Weights of a small mixture-of-experts language model, trained from scratch on English Wikipedia.
Size: width 448, vocabulary 46060.
Experts: 20 experts in each of 14 layers, a sigmoid router.
Training: a variant of SOAP for the experts, 570M tokens.
Below are experts of layer 5 (counted from 0) of a mixture-of-experts language model. Rows are named router (the router's row for the expert), gate (a neuron's input weights, with its number), up (a neuron's input weights, with its number) and show model dimensions 384-447. Each number is 128 + 32 x the weight over its row's rms, rounded and kept within 0 to 255. Numbers have three digits each.
After each expert's rows: "comes after" lists some tokens at least twice as common just before its tokens as in all text. This comes from a sample of Wikipedia text that the model never trained on. Tokens count by the router's weight.

# expert 10
router:107115096115102126126120149148111107179176172128090100142111134093105129105195081091141099130168172174111131142181128091091132105090189127156089099110166095163184135139089119153156124111109102
gate3:194132135165135128121112096132084109140132140165126089096074072105151124184143144174127080149128119120140058156153132145126166138150160169183118153102128161107146152119135054150104131161135171
up3:151146155156123111159146128147106098117122115096176088146112064111116147174112109139082108180161071121157152141158122132087151124070126082211153113063121134128185152154112141150145068164155149
gate4:130092137128113103155135123163133117083143118119157148151122116120115120119131161106188117132122146116122161115144101085135075097067105046098137093153151109128072138092074120087140058132118129
up4:155126130143083104122061107117109156201114145140107151165154114153172141091036135067165162145132144108105040156096067160138086078059131099172168179131153107124118114139076126132175067201159124
gate5:146128100121118142174147145144126117144157200065098172125123125155084161168157125106134097127150154126150178108077135128111133060126120189103148107117157145139136153146180163123106164155094096
up5:123086113111121116177120117123138117126105162136182112148105142115183113134121130126093128143174141121166159107132130133208076192123130069136118145084117138121079172121085110147096146140106154
gate6:117142113126120102142111106126114118131087126137100113132142183107107118167113181128119140159144079147127110159113147101151156169084162202163159076187120127099134086153107146161122166081155134
up6:152148184156210198183161137105146144122142156165151173100118083117126164071185103158174145134072186141126179101154129099081116114176087078136156153126137112159089140071110200121097085138129118
gate7:059073132114135089113189181113107172086145160154108173102117118130139126153173157045096119174158163132122151152154180130173115117094140119146179141110157193111168090151133165134147116152123155
up7:189155078143130124141073048155165090131126097103134101138133120124107108143169104160115167077125074099120112151114136120134151116152081146132143154117123095162066109105091124110133149103121143
gate8:188112161160147123078137107132111087164148109107139111149188071111126092154156108161111125135174104158143201128114127137106100212132175129112152164088123125084107168134130082163089218168123137
up8:090082169058141153112095157089095154134153106100148141176161107105159138140156121113106160181116127139104144120128130118117097120178108118061115173122180113108124154135118167121119158161119179
gate9:097129148158131141103146059150126091103166122173136094106156138159140129139115143083151139201161124136155117171099132118137171175204177075052169128153099123195059161195117096075162097145151148
up9:147111125076121104160132070126102130161112104065134152101120111104155103060108093149176113058165156115139164109137145148108154124133143164138080087099145136071165141096101176134153147125145153
gate10:144044059104171155152145137098159151165126133106146147122148144125166092098099059092150100160035182144143153140172173071213040162132154054075165069103161145113094155154130143134180102142149132
up10:081172176144129092103162111092121138105115104173158128097170180181122189129165104150067130131169098135117134110069114123061138122139053208166136193104108167126168101158126103121120108102126153
gate11:161133111171127108206124163135168146085170122159161084168125109118164177062142138169077150160125152124140121143176124119109066125096137090182141100111127132116158158150110179146114111122162114
up11:103165138085117178080134137145114124175115120108127224095113133158122056198139107140195114092117091115113111130107155201147167136163132164123094174135137164137094118093139103113090146126148106
gate12:131128116179120160109116156099145090142138128154180145149111134057125159068139091117162116162168161140129121124157191148097098091170158033076128129102147073178090107137111173180148088172111158
up12:091058152133119125136150100148134153089131115126116089148132134122113101205115107142076116141142136171126189148151143250220102173103112109083136134089141098166162117100136130133111144142137159
comes after: "\n", " |\n", "|", ")\n", "-", ".\n"

# expert 18
router:110115106142144153121075145164146127105134144117120080145138183154133130041148128067121122115134135137094111152136218137094161132172139136063096176223148127114108144144081145129118099125096083
gate0:087199151174144123144152179106119119157112150140145168100132129239103132088146175115130088107089128095137124126112204104170150154118129144049155128133147153118197162113115091130091076120109177
up0:117118119129143118149094064168143133091139126157148114147122103083156131094087079112121164106148100122154146122116053141098163100091130125094143186085092174145121092092157170115128195122174121
gate1:139131075161071111134138135119099109148159151155127132119158128115124075128102133082119079119151212171134152177155168182094167129183163143152117135133118125169153156179098077093120133111085232
up1:201068094162160171204147096134084185163189145105129193126173144092039119154110113112146161148161154180136140134094173158104121128084155198101162162159160152107172168180082111077085078125105116
gate2:093079124172162127154143119119109158122162197104121129136184174168171157145096152144131178139126122121127114102131103159179076122103095171160115148090116156137117147110131175100125157198126130
up2:107189130135094139104196141102125136143124106141151130094101055121120054155132135155122117137139129112120108153101159123088164163141130079149085093181164110139139101125087067128150143118120131
gate3:162167102127170071096149113190145134116121185117161141070160163122152104130058127136100139095115138102037123128113151159184092068154093139158129118129146197153142193126168130113116186101072122
up3:089084091083133151083160106080175156059098136124144146112164157121125123176094126082113115041112094131081120069123185126091121058112145097103149117115158091093103098152130134119134156198109115
gate4:061124149132199154143130126117081135105153123124111142112082127096087117074184171077143112090115128141163138107095064120120135084173132161106129151085099120162202078141119074132126151085107062
up4:196130119112086124110130085188138126133076138138142100124136104181201136161068084141098169177161113138136108149167174115133144183079110181163104125144204153136041187128125199143115100168174143
gate5:108145189165150117151142168129141111138136093099159115151162105158130137140094125155101147113154113114111118070085191077085161160134121095162110112135139176138148182133206182118135066123129177
up5:142129105193175161149114128141094141095085123064118160155105150165084134167110108140136128152086073142095106110144132120115158109123086118129155090125089162108127128116130120127114074136100212
gate6:124132171074150156133136125124176144121117112146114120106173154054091137146142165082082113189087107115156223124122171127112110114142131141131134097134189112141090119134138119131167053145132154
up6:114153145115140103173093127152130183030113151101123128107170157113101097117138212099103113068080174099155181147113146151124131123181104132135113138124163111133093120114105144186138103143134177
gate7:145145127092142118134125128115185096136125121161079117144136069126126070106171101092126108148155159147196118135090163168127093132098128087149060191177148158248148122084082148180162061101092058
up7:094123105090015073110122106130094142127152117108107157116112156120140177135091104120117127114085105082110162177135117159096092112146136142090157099073095131137097124142156109093130200103182188
gate8:146095137115123100167162115097130133182142137120125110091124093168203165159176128138133159137079087138153096164190155164165188126091150102092132064136174134161160084120170164137122162176170116
up8:165122097143127148213107115088127170161160100196089128145152080147123149210146175119129189173090095084117120150128127133112123122136198099148077116161156124144124123140136137095102129156177142
gate9:170104109163043157116167165094111165156082165143168111129116148133116130142098092117134119103085099154117062208119201139109132117106149179152155101120192138100138123103107183137137126106195155
up9:071123125136194100138073123151109093108186090088095161135101123115088125116153132191123110185156129103133169073134097108140141128132070086087101101133142087146111132122185084131123112160036142
comes after: " a", " A", " an", " L", " N", " T"

# expert 3
router:144129115121079147161126137167131148081140146146143104102110166104110110110107117159108106087122114140093077087141194150137151124096109131160105129158129109124154193147109104113090127139091112
gate3:152163107140125134058096135094112156114092090134082147080097139095181150154114177092160112143137143125122103128085122175171145082177112149155139076153131122152126181129102098108170114104103125
up3:120141180097105147125118133138140097067146085140082085177141116148117130089115112124075181119173127147161150121221139122166118164128091100116146127124104215118181131104188128102129101078158110
gate4:122124121151124103138098157132123171144112177130145156135173131168114133133175167104112099201151179162124135129180172104141218129129073060158168111199153158220084132163131162118128131129119136
up4:112131119170058086086076204115093100115120182097152152156137118123119104076140150113134108164118071199113053085102174129139189169139052075149142102123089119106140178205047113112138087144092141
gate5:155120104141146098156110158112028146131117128126162108125166219108136094100131135148124115145152144190121091123154166127217120072150135086156167129120120154152164109114179106104170130174096124
up5:081140155108139190128135123189122136117108113180130114193128116106143124149136131117090130123093108162169096109111132144118134140121114121119098153137113089078156127136125124137114113073096061
gate6:117174144145163113156136130133146119155201141157142130147143218143096115154092088102083126185126141137114150101151134162164121137148146102121113163094110109164100144145089090139117139069137193
up6:108165149110104128143133124093114128115170145137164106114109169091092083122112052116049136170140127081101171128193122209136160145150146147111104167120104110121109108084135169122119168101138179
gate7:143129077100119148112147107121093188187142171126127119096058117125119157147124211163127125145136127127118122106146112150057133149062106165068123115124170133158179108156179106132092180093107164
up7:131118123104100109120129108146110074127142130166146129136108095152101100163074166146091115080169076084070179099118070113126118167108147110143061141130153175102181050106162156174143175129096100
gate8:135052119121156113124148103100117111122141186170135152111192174135114084105207141075155133082142138131146102056125131170160142091105166117097165150113129163137143140175135126104137113136154158
up8:111139135149110134121084136095174168230130126114106150140099072175131171170107149155137135175078089133090118188127146140063124121115129043137133108175145133192146158165116069122133152113116153
gate9:114111135078155166130118140175121087130139123136161129141099129154084166126156149139100127117129138195143108089112129118046208189158156143141155107155112150132107153091195115136145149144103136
up9:150144165143131086136139142043148149149161108127142093127168097123215103129155074141167098107130134073119169131156134149126089122139102149129154138098110130127095067167109125125116077093145107
gate10:156116153151063151121148115165100131071169177103147135152132139178076129079076168122114163139165125194118066131099126117089158139102142066176152147123116068133228167158161177163088149166106140
up10:096145111094092126134149114106072176133149106076123149121180169138110125118112114100090108162163143130144057143082141121005158178115079117127098171151121079107141186143152164178049158157115096
gate11:122155095117070124104100176106063091078086048100146189202144191182107132160122176146166165138123162095130060106166103100158162075145105159147173113080180127160128114117138109107173170184123095
up11:096165118108119155157143115143141124196144168195171127123157109129108134133098168176205089113165128139149054122116194121128132120097104159153073122085098143136151184142140145133151124171117160
gate12:128101100071100140124111110152235187090100155110101147113143090084121128130118147102126119088117092143113089161225131136132138164142051142200128154121101106093085122137159125110130144125113074
up12:166070089122156138110100086141124106041132092158089121114123110162124094111149147129125177102168036136203094100105182136145103149128126109169129178134132124077086133159140108095129168133170136
comes after: " ", " the", " The", " (", "The", "'s"

# expert 9
router:171148082126138133107127159135111135167145148177121093135140152156126131126181119149140114087152133110124102200141151127115173117152169155135130097125168094083134184108147127131140124141148152
gate0:156106169190134158146135154131133135156078105121145128094137073120199171199139156120173125095124128115092140102136129094116133155109184165133032121155149061168126137161108132060066113140099156
up0:116163130128111090131074068073102155111138130162099146128116160110139124108129103109098137142142136142116096109126131173152157110117117072145176124109065184099183150132146157150156142142108073
gate1:148086136055137078143126127140093135185144127163139063151118133141140072119084148135164137131186144100135150087176158117164136144113105123129076081171135169147145069105131114103159114190182106
up1:101134163168168134124123129154139136128069147066159141097156161096157183111146112073156162114108100132073090158121101175099116117079171167158185213112135113137122194139120104140123116080094142
gate2:161107184087183130134144125093055132063157106116103131133137113117105117114124090141124139113130111097153088077141093139108132087060113136114117104132122110186146229109145156148093130117143163
up2:149124121114174138109115134094097117125155113158131133155174119145154078111148085152114097124126143121145127118102116147166092138056153110196108146133113151164134125157132127140116089135144154
gate3:104163182131132160149141084180128134120120156128073126098187112133094108149138153163150120101149129092148179138095165184165183163121163173102155123157128129151149099083158179149135095093107158
up3:105119119115078110111131106166211156152141181132093139109117120141062066169109140120109131104121129119048115148058109142111088143162098118099178184159166172145125192128155160146187069117095148
gate4:116091101119129098110074144131123180166092129110122139058116143090116125145204158156141131164128120151138089141143153136115141154118105115182193161158115221131099167138145110137127125216091097
up4:107085105127109171174135120139128160208147093100137120088111098146156100165120158104067169142196124162147163146135108099093098138117100115109177175126112214139115145074107047119118156115088106
gate5:115100151063151084090159170093138117163146100163127131112153112096088209094116153126126092159107168129165130156092100090154171111153151111167127102085165089137146175055189128156138140139097109
up5:070142151145163181187097077086140127109098112126112131135095123114142097106164155133168103088168092139109092099130065152136085116104129187078147093154093089155100163126187141114168102070154156
gate6:118122081113160144108129132103166111101173087137123187145140103120117100151163122164146151063141143109084130116157115150155179109193088156112184130119101159139158095146105134057158118127148130
up6:108101088112098112105161081049103122093183127151176068121194161196093133120199132133115100173121085114096133117153135079161084137105156118152101126122124122110085109156120094109156167163128154
gate7:144123100128089072106138178120142206086117116184139107096146127155096153110104086170153156093195149137134142142138155104142155117103145134121174225147128087110107192094090118096097158164141197
up7:133104147130093109142137095168148123102095114080151082106096131113121120203135075152141155089104135122116162120090126128147140121139148106110120114106174153213118115119187105151177193131075116
gate8:108158097161117119142142182148125137099157100137130052097076131145149120130137112117136113105137096151160187139128148135124133137136120108088125113098116129098094140185075158199034120155126061
up8:125123104121106075112137212091043157109120156134096112195124112110069152143114112101142153160095061119114134125116143129138176118160226120093148123147136130118122192133074113115058150158121124
gate9:132117158198102079130201148148136142099098098147118176133112145074136176080109163097111133122092147117123129102127140175095083059125127111116077151170153118164144110218129111119124129149142137
up9:187155176178102108149137115084158148106093120134131159158149162106196117084104139124143112090073131117122134093111084121122108098121102134149043153165114138097070130200176078114117161090153122
comes after: "20", "19", " of", " the", "18", " United"

# expert 13
router:129070053105178085132093205148123114111150152144100098096123045085163118154143172158142148093103155174180137159138169127098160131106124126098141142134182153155138161114158172142120097094121111
gate3:176121162113158113183139093172104122085168128137197097106121106101156154094169147158100171139113088142120125115190143183121152152167077206145139096159148175135099199141197135098108202092132076
up3:075130158147097145062112149077160190149127131163059178129198119138097115181101112119109085132162153157190136156083105080160140085092163079154066171131116067143141034128082073140167072144113171
gate4:133042151109204147139167137058127175157159089101167187144117112104133087076124097124158140062197099102101130146143116136114133166107146112113148145139084176106119138103150085163151108144138101
up4:152122175130104142105137154129144114155135150146066085153133151183120126207130123106183094144134135153122113143092103119117121084108231113072093117128094098148174084112094131230127145141080145
gate5:108149113170120118112133138100096143172071105158105112110134092101149062151142181111156128087166172137158141165182202069167088160179151144127153114104139122058206166164159137118117146149146134
up5:120139119139124120096169122099105130152130102150109143149156057073162087150139173121128116126129122111161164144150169080183086136159185152132140168083158117071222130206132128115130159157163136
gate6:127200084099042084204186146176107110126148093105148098174111153094116221163087142184152130141100102152074066176121130135163023116053126083104180148175048139098090142136119170144123157167164076
up6:167115127059167130099125082114091167110134142138142119232105148145163119127101153114088109083134117168112094061100145130018115095112140160110151109128136121160126130154191130129125134113121092
gate7:175170124092125148074109161156067117149168136197146202128113114068157109138111068107101104142143128136149142080178098159124120076108180107103099117144111079192176125113197146227120137092179153
up7:128144099109101149130137150118119120115129098134125179110054124134099147108128150084157106153120140163188165136167126125135117119104164112082139116108148134154109160117219173153150134085206199
gate8:125188144109143161115118059148080089101115111146110154131144174091164118067057145091134143186155130187086109139187118115143140129121151155127155142100057133149153187126124138125174187072105140
up8:136112138075166147133116130167141153164126089116089135135154189133133105113113096087077145135136139124144151114106134105202162068072157127113166119098117107153138155143159127098167162105119177
gate9:159088081102141129082127162149147116129071168154100150104121046131113148121072094080160061099164092125108139110123166151082133159109114103166170107141147117157102130103141084111103079114141171
up9:116112041102124116111126125084171151069085152165133133124144039154172133125074104094171116106146117098131106126115157180058124171107107083169228124169157073087055100121147077143098074116134182
gate10:157139195146138143079138094100107185127126138153121080129099170151117104105112117120129137153134143109165103110128123097115153107105118187190199116104154110093160111139162112115186104157131195
up10:147116119137135132054147102116122141158154200161137069166114129116122054143088121153135069117177130095123073167121128134132198125100173123134164086140167149093104147141095150130166136114113078
gate11:120142141097144169170082115157164152134142101110161102165118171130148140104113132132129168151164143188156095067134163127148079171111124107158112147165086075183174091117136109101131083084082131
up11:105121117155107148170148101144116210157164082149170113102114151089138154121134134112216174124138140175149125082141143135161056171151098099136118160121143125155116056129144098159118086099105129
gate12:142127109089155091147162122175109157095150154119150115101084179120127102099190142112170111115093211102051103051164073138065157139196086205085126105137104169133184142093119096102101146133051127
up12:092132121145114189125128114067132072124112099152155134133166105142134172136076134127092125110128063139161154189133154149211104089086168050200133165163129108107078085180128151145179072135187130
comes after: " |\n", "\n", ".\n\n", "\n\n", " |\n\n", ")\n"

# expert 17
router:103140091157147091135131097230089097159189151135112129112174117103166142095140130140101142086150152163109090133131134153093141086096134059109075158157140106172099121170147143133164150094132131
gate3:118147085109134093166080055123151182119138127161169110117112128167100062131130172150105105126094121163139167161135179142141131127147151147086163157165120094182154081129117156147183120150102101
up3:108155067150177086127094120174094147138171066146149119149152157159106115139129130121094164088124124168133088180127169187152105185139101157080126165114111097174141100136066118174224147156117072
gate4:129125087179102141156113106164162142123122138150110124089128116121116090062138142166115134101139150129088116048096145147018151053137109175108104102128151130136141099160161116171117102144166159
up4:158108152181155100139151089173137101135156166108124091083132132088113115117146169136088116162185125172082130059128111175049140092134147167103115102127157095146183113177161122170147125107118186
gate5:126141105180137160141130116163171131172109171151120110130181152125075124124074081138128173170137167091126203105080132169111087112109125130111129109106179174130160140126146135056082121124188106
up5:110143101113147118102109170116124111108161142119180102135065113092157177167108147161112048069120104147198112148171106165177167144091140091146146185105099068060117114151141114175223126150120087
gate6:174118183107129132120156178100168099113115118124127174083094165125133135154159118095132124177159170140095102107143121198097139079116121117152127135131124135172105149095166165106126091116193134
up6:118127113079113132127107145094177065135124111074087085117177091127150133127155158095093160105114136119203115134074142061136180145145134103167099088107116097107151152189095188107098146117142161
gate7:106082128171114117168103137134156114112179158067122188160114117161136110132079151179136151143063122158119096113132146120130230124098135081058100122097122056143119130131126168105118148138105141
up7:099221145145132127151138115174207065114133088156180152125114128129145141123140072093135148106090124103136104148132124133076132201118097138043124142119173114096113119138085168153072109139134065
gate8:150121204124167134094164112122072152128098164059134150194123081047160158149149135148130102100130137186144077102131110152125113139132157153137156124061168118128156065155126101116141175128080156
up8:174153177093133143109139113141067168093099127091125161146139117035157145127125122152130070076161119145139088130167125175101094128132163154163139133098145113135147051150136113146166162112085142
gate9:121089147117137112093147123114155148105141087145035133116131156119150125137109135129110187146164070169085164144145149144168113163078183105098121073111191146108164175128080127197122110153110129
up9:118127153086112110089186134131115155134156091139009125095133162133110093152112114139120160149163083196087150123138187152130099140074178097101102104158166153088156179135114104158100103147123137
gate10:173160136104178145139134071122115148184125094132119071107150173144129079135115192100141171106200153147090151092102166129134094147170116114128057103093080087157209107097142163083116082250142142
up10:126113132133185131116112069138137150165141120124144099160076135111111123160111202109102074140156196091114145074161084141188090113136128072098071113109097128187161110119119180161117104120165178
gate11:087134086126020113153131119128159098093147161128108108139125139184100103179199099085071107149107116149179185124107128136120154102099136132088083085125086094102132122115076091139135130113166165
up11:071115135144130122159111100119136132111149154163142126120090169113119145161249096130076146149150175093118169128135147114080141106171118130112132144113103176095236115111119110122122120144139130
gate12:096132124114167151107162186107172139176105094110108110144163164021161107104102102076178098153174089102074163123128119181117173133138108096070056132174152132114109116127073064161144136125147148
up12:124109151068107103121143136152152110124168165146052108134181152140139145073177139120151141168178144182107093181119123093129172095099060127121092083070118122111164094135152165177107121109121115
comes after: " to", " he", " was", " and", " He", " who"

# expert 12
router:108095121154136139175078183167145086091183119161063086097141067111178127089195166098108086090149110097086116130131142085140146164079167151136084148191115138143169179143094154117132112135110116
gate0:079144124133174134185117122160165103130121143153138101140134128109146142136112180141108152096117131099116153069132153198149131134093177167147112073151098156116138138179084132102138160106108159
up0:161149152114171134111103097147144057145110164091161092130135148114104115154146152155100144066134198107110172093126166137091135138115180147226146069118084126084205073140077185098171151141110136
gate1:135204190144115163181108107099128111082185172133093119090104157124094146086159131105100124100182129112148154134112145161145151122114199086155170073102125118135193091118157113135115113131139131
up1:175170202122156170130057159092110088127117101136129145164173143129107096092126169078112101109155126110140157118125120116145147087105188073113138071115184117121136122072162093125080184121173150
gate2:096125121115127109218123156150157129130128118149137054112084124162197140129149145094083114107046118068124142162130148153136076118184077056054109153110121108138133126147174122151123100156080159
up2:180095095172138130118148096143195121141169129129077106115101126185148129103131137131119128093101136111141089174141123185119162158125107146145090154131137087166091111120157166152093132139051176
gate3:131132170068180124159174089154184113086153121134130080052144104150128122150189123125143140127107117144101146149154110139121179131146162105162183111112085123160115154143205166145152060090083138
up3:150115064182115083109078157096103153149162116137146131148061095116124107082051081100127137119164109110173141097109192093116107126075087125128090121114178169089120063160104098145089126117115132
gate4:068107136147145081103126157110175129136121124179092099095177100099105069117132128154155146084145185172189132142123113104160086111073139088172114146184134096142121121139167111126099128091100159
up4:082154123111116158137148136126118110121097057132100159132195170144124138075151140076062124120134206098147119135148074125090123137134135162131137127127132178120180082097157152103139145132148132
gate5:202231141160061122196114101056108106065151128146134097136083112110163171099160079160115137131132118117130174142173115167158132163210118146092136135103141119106154143178109104121107176064118076
up5:126155041059134062145142152154076084109134100087181121108167081159113198151176107112103127102117112079144103082119143112132169184188082095113145188133141128131119184088145067123128168071154149
gate6:111136150155128178129124158108103158162176158141096073111134130057178136161144146174106141076153111222076114158094093128094097144113118196169120174113140132141092058202146075112107162121096095
up6:153141115100165111155149123163132115084119127098151111102060170166095121077037106122105118190097147114134149137138091147125096112138185098069151126143115108122130141133114148115158092097147147
gate7:108122122118169166102144125057091145121154110127082095097111171105145094185133151141092131134108096100109100109161121121108108134147123062109106141175182135142140123084076179144110164150071126
up7:114131169148134130129129114155137146054043115167195141188129117145123088146144090161082135101182129176169110153066177135153054149140144096102115130090113089141149175117158129112153119133090068
gate8:092092127126149137097169160131105117112097154163162125119121167142147108104073089095180113117171106089091068167098106113160216121088105104161132203083105102119213165156182138133183181141157152
up8:110130093189147122062141147101074183113123107205136102164088201099121158085118112156118157193156108138104106134105078153086166112114118077087136097082111140164167135082225106110129143191090104
gate9:115132103106170155116095175138108159174113098124129098067110116130082095117108162171123101141130110142148145170119093105138121105107127159123135128154141089140117129107147137105137139135124128
up9:150110116135117118152154126088199146113120143063109165186150127140122161099154074132102159115099215113088040118133084131107127119151170152101112125156117197153078165151104129145147130145083179
comes after: " the", " a", " The", " his", "'s", " an"

# expert 14
router:091166072141133123137068147137139113119133178197093111118141111160099100127118139132148126085158218155143114146134156120092179109144129134092088123190201185133124101105146152095152089173105142
gate3:153142153076062130178168104110202150079176165088183111128138117141147113178150078102093119134126123137126150139104138104120131058174198116128164110148184129094134173182081106137127125153101171
up3:076171109127121122101213162145176121170104121131171127128147243091069128121100127121118120126100082123129137088132109142170130155151165154131156105142105148109125126148133088112142138155170161
gate4:141122155139088067167106153131137122132098125135151117150119126130178099178106125143116152017123138137106153136076148097194155150193179147137125097092119121142103082107125160159170154092094057
up4:119117169108118062224106158100113175088142091150195100158092161040174136139167147121139142065156183102208121099115121115125121133094130124099095101099194127164152139085158111162150121108080113
gate5:129142149112077109114099200167102140107129145147137097175098059115081168178179134167139125142119167087115184100045174078134161115135069121139149166140115128127157130113063119153111129108167115
up5:119090137145108175112168125109114116150147077086083091166133078149163119143125161118231146132141197119142129098097113105151119115153152112119110142125146167142168133097107189119119122124130139
gate6:210138147133122098082101172144149138102126092139117134122147094132155058118183094152118194174112174127135150084095125076136102104098143092125128142177163100201117161090108144093106150159068102
up6:155091095120087131082109138114099118143130124143115111109114133112142085157124117123112137175166178134177171162098089164141086139099155102122205083146128150182103148110172074128133114178141116
gate7:064165151153157131118123105114187142071130128133086219141157061123098143136138113095109075122124143108131109059160093155103167164122093170109090090098145094113132117198083146134135133094108142
up7:128140125155100113119162082172073129115120155129151172095156166157129116111073176111190096099136174135131027210119123115089163126123166146138057134198098126089141133100144107104126086118141163
gate8:143121155150087102153105139101098119128188140144145155191119171162153100123072120096166131140103132206101132144142100167066123142170126132175130091129087143108144120111087176183130152129121161
up8:119145062083151108117116123175143158102119057116150148073045103175166164105132147143129134133168178110076061056170102061150098144096101084140161141117135126065117122168134134092107094069170158
gate9:071100168109122105042095105121129193139127142171146152140078151208100106160158121171093105105133119144119068101139131139067145144148158119148116111115171101158095040142137214096087106127136123
up9:174179154171128064139163143154086100078160108102132115135164128147072132144191090108112106132090077132158118135185090099107123125100131154143155150143133188163118127143154120097159143173122122
gate10:131132110161083125147152101129108116070144154165077127108156114169119056179184111139194180085093196132164148136140179172109094119152143123136131204174140077044108159110084064177159092143142125
up10:112139096167109122139126105125113114103155121158097143076205089180084095207151139090159170059106179110165151127124164162125091116130172106135088178166140078040105158080101067103200075143168142
gate11:109119100130111079110107161090138189177107137124161156198102113162118099159130104155133158128118098175070186124152111135151140141105153147130165102184086164100106128121141129107189101135183141
up11:153155146144103157124207062108069128119151149134076052117136112122245153129094136176163115148193171118123035141087131120134108098161087140149156113167147047136141115145148104222082120092126099
gate12:054102129146078124147122158085119141123053165130137098117085132142132091080132166108155103155106106151080176145148172048112075119167128111164089139112112072113132124127094181030146110110165129
up12:182106108092130105127137142104122121142094050113148129142188111089207099162090111142144160151144172132123118134161113080159113164066118124104108126176125143099151168106149157074116120143131134
comes after: ",", ".", "),", ";", " (", "\","

# expert 5
router:096112143155129119100129170126160097117154125110149066121154125148110105089117120123123114095112144114079045128168143139146133108096123131133132193145184116153162130184162161063115124141090093
gate3:167119097096159145114126105125097137098199155146170099062153098115061105154150151186077121100138084177087127151099123174099138074090130119105154104129124132175134177114179173106140127191127146
up3:162115077134107187147172092141157097069096139128131112153129145143153107091163130130233076082158193107112104060109156082163164158141129123186139104147167115168159069202119059124045116071111110
gate4:139171062157126126129112117120081133175117153077143123187152153073128118122154108137136144129160131139169109105096106133109139139132133114168098148103111099081128183127124142128177097183147112
up4:146130105133128057090099170132086103092095140115147086154170142099087133137161128119115158110157146139115103123126064143116133190141141073140125158156159112142134182148104116134167123219147098
gate5:199104093126124077116152140141138077152163118154139079195146101082109162142085144108143107063101206143085088170121134100171085141119116165137122139138129075122093111134135150095096098090033094
up5:195136142147131092112158136131126094129155118126118064138137091091129149140094146121142106065133229154121094146130128105146109154135132153115140119144107119129107112155153167103116100107034100
gate6:122086119120060144150141144116131130161154146150152144109093120099141124079068140143103145103126114151130111152140157176116153163074160132108143107088207096109120178114162135087090136105133100
up6:135201166110098155156146118142147128119164094160138133105115065103084170060169162128151088131109128174093146095138176122192108091185123123115125121116130149213197089170136135145180089136117119
gate7:171121101149122147098104142093149086175118154148197117138088133142128100160085166162154153078186107094152090211141120114147090227120155160175047153089045127190132113186171105086145170110123136
up7:179140134174155125158134132134068096142133118147139141083130121116161132117176182129084070126101116144142146091158156077067131088107118126079192158123103163114160115084175143170147145156166190
gate8:123097120089132103140115203111075161153083061180168138137147134150104153173128133171133113112120132156114125119157139084153133155126173113125163079103157099137137107136128116127123155119134154
up8:121120145106107108094148157158108116098147154071133168143162112077105125171157112120096103127200075145135127142135099145172073117142143189093160178170097164205117131127196144131134119125152101
gate9:143131158113122132098101117085131124080133134167077133131124110085136132149158130125104147127108169098144128135157113072085156139078096123110123141123135150109204110078129146055139211108070147
up9:110088140123092130139173069160142171170152100148145130134074056176108127109153147105127145089155111123103085108135149147101186124133113201067120109145181093167107127101085132176155092127141138
gate10:165114158100127149090137117132140171113156148140148138098167133200082129156171147151137126148138069098145140123163139092177178100111125162127131160066137176090086122147135133165092160071134103
up10:109078122114152115128137063119158092169157203175112137109153162132129163110097163153158165098165152110090160168126140117109054100164179137103121088124120126137111081132134102100088090077110136
gate11:105142065131127078136088086161166108127192118096144082107045108137177093087156153112073143127099138170132081128149152189161112123106126095119137142113106097121164102146178160101132151097086173
up11:100119087120151090120091089159167088138214130115157090093057110114154128119153177142064119086109130126153100073125105155158115106138127121139096140107067084121175072146137158072159166106088178
gate12:126176085134101132069133143145103145087106090158157132094159123098126135135103209133107181138121165098123168156157086139112130114135050145161153151145123159145155180154146112134128120099075154
up12:124105113097103184107101154167164091103153123154098132083120143152153076109172136096124151103113121151140170079164135119144134127126121122123116071220184111098089111123122187183132145104073129
comes after: ".", " ", "00", " $", "10", "°"